python train.py --experts_per_token=6 --d_shared_expert=0 --hidden_act="squared_relu" --routed_scale=4.62 --balance_loss=0.0185 --n_groups=8 --vocab_size=8192 --norm="rmsnorm" --optimizer="muon_variant" --max_grad_norm=0.5 --batch_tokens=[16384, 32768, 49152] --max_steps=8263 --dataset="wikipedia_en"
Below are experts of layer 6 (counted from 0) of a mixture-of-experts language model. Rows are named router (the router's row for the expert), up (a neuron's input weights, with its number) and show model dimensions 80-159. Each number is 128 + 32 x the weight over its row's rms, rounded and kept within 0 to 255. Numbers have three digits each.
Before each expert's rows: "gets" lists some tokens that make up at least twice as much of what it gets as of all text; "mostly gets" lists some tokens that are sent to it at least half of the time. This comes from a sample of Wikipedia text that the model never trained on. Tokens count by the router's weight.

# expert 44
gets: " of", "3", "7", "an", " in", " de"
mostly gets: " sum", " mountain", " character", "Species", " better", " Township"
router:170088114115119126107145153075136093075112139131129093087140087094113091135186110092103139071099151066111121118126111141111065070139076199133153130145084164112065137161143097112132130145192058048090167162094159130199097161127117157087164158
up0:071156089143178125120155148138159164172164143151122162128095137137138126138108111115117149102195206181113136104057102072123146085115169165153114153091097144108135143113092127149131124133162142063114099064165083116091172137158123115128128088
up1:086116075090148108160114186166164129155127118150195162107150149136121102172167157185145169165107096126176185098112086132148179164121145137105109085147094091091153070128138102173167076161137133125126196179185135137105084150111155093147151063
up2:079123137136149114125155166113070143090143154134170087150126117157154064149170124178090129139140185112090107146146153132134091130122108171160165123141132137140120131130150145167116094109120166072092185148118095130078118134108201090104095140
up3:124130054118164063151121189106126067135071139165169104107056068154124114185181179106110106144116094125106163212118090086124116176075107119122139095109111075153203118133129101120134129177138127165107115118131108134152149111158124041106126176
up4:162038162133116087105157159169105099103126096092145124092143163111070089151138068134090160160136149072146124172136110110142147128173132163166112178156070163118139159108114105150137044123083108075086136140134135175132122117140176127100091099
up5:095103128100137178100106161133132082056140193105181124124134140103115108133140135186100116095135151095177130098127129203099169157153171109212171114133191135101149161125131121149174133116143184110147127107125096132126081131100107111169151156
up6:128147169123129102146148158157104156116173070131140123131108153168071063138161113138109078163108117138075103077109132121162113118178151171122048144198178158186153127158144101109169082065135132092075080106103133150085083104109126114133172172
up7:073079081161128087128122113123150115105193096141129142092163128112083091156077084155162120126132152130165133064168092096130072117052112131117145113107063080151150154137157088083167109167117090169190168174152157149137166127166130160104105112
up8:171143094125149117149122129107110191162142184163141141080191086145114130161123087109163133089200135155133138123141136127076135099086182148138128099101163162124126101141077164075140122121091095109159096105106112159088111132164093128179146179
up9:126136150098090074077178210107171147119120119147121085101111133110112105139136115127121111090178088063130119143067100103168195129127122145143170130116192073137133124147177098100157134066152175160155076149111105117110099158085183139114185087
up10:097165161130147173137136182149192119130133083074132142150049138186107064167142185134164119130117175122122053162152054098127137106120095099135160132128140101139124150157111080137102109136098148108139118152096195119148104094151168103141122097
up11:082108130137160126147147138138148121150136090157199126130055082201112115194129111191144160178088142160154167153148100112099162084096148118136094093067088138179101088118123175113174140135174200104141135150089126117169111119130163168108200092
up12:106099156106137100095118110080108133138198122066085123172159083108090095115154104193174114158101135135181109116092178136171146168131103124084128143093078092138072122136148155081163149096144130137148105125104132128104115123076129152129161152
up13:178158147172146132116160123145121122069135131089117143140092077104109106150138156062108173152126176215153122080134103190105107108116104136141110185116051199110114176120141117071141110158109141102165079117056140163155123103110103099106178132
up14:170106179095120138145162150120105111155102162074113149159102107104106102095153139128142150116140162150068118131141097114102047173108103137122117118132105150090085107102152082052123114130188145115106085096084117152115141148157102172110133105
up15:120103139064124089161139146144126083094167117142100132103160073090105157096134130127158160175076172148156082138103099110167175156131146069132128075131126126146059152124094140144154139169162149108160159095131136115122139131113067186077144163
up16:135125131083134093166195186114148112093124117132236122183165124138090130207096074178087120081094067132149127157146126135149113147117085125105153136161130131131080111151117040140140123171108107090136060144077160139097128139106141125095143156
up17:125107122097132116153135177114052106093124052115138141105134140145080160149092110151097119094201134146132156128097084130068127150164159137124108129161112114151035136150132072088131104124132089108178068129087164122088156121125057104094173199
up18:080091105134136150142155180115172189117115074169180194126124152180084130131135144159144092113102092194115150015150128126139082105119141091160080098171146113107116188088128103179129096155099078085140111182101169183138099119195127097155128164
up19:165127139097115081136133176091080122152167123103160083092128107117180124172153121186150136145137167121112188111132129125157137121171146088178135178162104094220120163144108133143084068190065080066181074136081174143183119116123125130102173175
up20:159203141156164031138119151094121145102128108148121101084115076135107132114094189118102075138134104096131153153137136126162081154149096082087080178083122148119133159201153113188122127142155190087175079155187173151164136175147137101149105146
up21:142164080186055113095139113109112114109148168096210103126122107127155141121118085161120136167092140086082106069148140091160157159144202085146073113177117152114137126154144123144190082089168090169080131120147075103122114157135138121115145095
up22:151173113058124152131166098124171134109086110144164147085124149108155112121165227180156101112084126162147095100122113144094182129120095097108100174123162127100143157102124123182189139099113164088142129113087140120094093126147161106071129176
up23:131133112106163116102128156133119160114193087113178112154082105111131163103126134152114152119133122112117169094168157105120122151164073126075074163081131158109119124111101153114125103149170048116108165134123143097104114143110167134068068187
up24:072122087117104061158181136099156160115171148201137150123119091108113086148105180165112193118085134081135116081109086107090170125107134113097106170140119132186126142131150120139165130141072125070120110094104107164159120190096155158092160108
up25:115136107072139125062098130123138127093123102124153130111111120157104061081117170166122081058127155139107145056147148164135141112100159162091124144077035180139145130163144158109120137121126187129118131209136070141165155135139126195158155104
up26:150143065143115145113136133131136097097149145127167104088125156140146086128084159132158093102072121143121158099030117107121106183123092099107117152084113075147135070155143110164114160148147161127095065130110093158106111131144100093151104139
up27:121163099132180101083202108111162137162147084177163092075093109157093088123105173182144139152146141131071082134106159061158130157141086188116097108160136077067176164173137131127082127151130166130060069105096155182095111106175095156105173134
up28:072120183124101098124134131085153102067118126143122142174086163086151123159164101104137174131092136194180111090095114139149163116179110084099115058088115193105124173146069140097122142137102134101113172091122115116145137083107059168078167156
up29:119107069096149096061183151139156119083139144172125155122180162102147166113161158153139157097095155077133077150113147126102130133120081217144171224136164190105142137130090102141105142143124155065182108112153104144143115096145134174109131187
up30:102088103129174121063160138176146094069100125198165112160163133082072066118050140159160135115125127093130133124146106124148164130161109103181161151156153131109106104165113091110097159202100094149123163136172165198131099149165142088140105174
up31:161099176162109088151128132136110092052145102146169114122071089135079122151163149123153175119127147128141135127136110116159122180158130121110133180163120121112186155080143136038188089052149075116159114160123094084125128110170031079132083162
up32:152173105052152173158142165143118165143131081126130097193137183170095111202107108122133149132154161116108136088166081105123126186093118138132085154139117090133142166109178110160096097119112175097094108128144125149110154166128159142125128096
up33:129142156124179150131067098059079105183151124139122124095097103131080139078144144123158167110129090109100123115100179114157089163160084120132188041150173107189115133075161130126078154090115075103138131143089130151097097121160109094058057116
up34:143083093082048116109168153135085098137142056118161186141130091161096088140109136095147105120115135163165145162088163158134107123107186145104125154113118126178097079156124082123138151100130145173113099159093149145162127095182076107130131078
up35:191184100136162125094163133133093151127136128124151151135104047080221097167124177176146113174109129144118080164133086134131173125136141112166164136159111172168130134148169126125129114145091126142073126099107129135117158113184169116175112101
up36:160126128138135174120183116131146129129135081093141106167088129119067124099138191125109204134120098139082057114105070124097099094145132114100127120172151135121117148139158063155130102127124082059166160121134106117185137156144137145073093107
up37:124163180157128115146172104163173099109164041126154154113065159150151124181098099124093109143182119198161139130149128112068124117143136154134092160152110185131057109100130145135145095060150133116139179136102083127147125083150173092128067163
up38:146145087035102093141104111171115095085097153146143122122113098131152089149098125107184110159137134132133145153093094146161133101117174081126123140111133090083112147154142069137193071169078128179143137109137135120169109116163174068119114158
up39:129076071100104186112077156152142129123094106190125122103187090103075124132018217199116081102081145125118145116172134124104107135117152145120098158131098070129109119143113094166201116117098155108145118110128112114110179140162136107134120082
up40:141087120072157110110172105142155116114150144156125156143171138088084160117127091129160121119105133158114086067093065138138149171104158138162097067117116145139123157151110140126141088155138149170144177065098135154129101142087088121157100190
up41:112156162123103137147180185111158109147118133142158083169127119139081116110158111090152135107147117105127126095094155090162146139085172153135124146174114089168084090167128159165083158157156072170140180121150096206102161131101142117178139157
up42:136135078150114136058151112089139172128165147125134140109160088090084081147199142146111103044138138122089100161113101155119101068162174105140157162176104101140140080166107111121150158148136178096094083161161147157103141195160165105116123186
up43:140165117070122094129119147125124123147146126197128120103091130110100067154120073132097111077177115117107153084128119117128100132139137112167123156126101102118042133080106146079112133164139133104077145128151085179135112145095114139140163158
up44:101107109116097062157155120145135099128153160167151137089175142108168085132186193117147112157133126164128163137072161214130122132195168120135126128113131117161059158149142110131116107172170104096135123104122151152041189110202102143137043108
up45:193121172131144147160155149076085102096141152157120110130131167094102128096063117089152196106132119163102048123121087165060089206122151139109160149084092128147097147080178098096150150161102114147101132110098144087156155170109109162131136117
up46:151118125147117105152178110129114113138108137076162090073104134120136122153141173106155111159102128066187133108173139130173114062177119174114147162110115162127106108103123146164110126116135220164168117103114104083108078125155134121085106164
up47:112154096142097110097132151146142123132110135110056126137078101113136140180153111170096167113177129122101090081126148098139128133125134035146096168123095134172094126134153154118113127168095138143088118131111160183106110151170139144181176124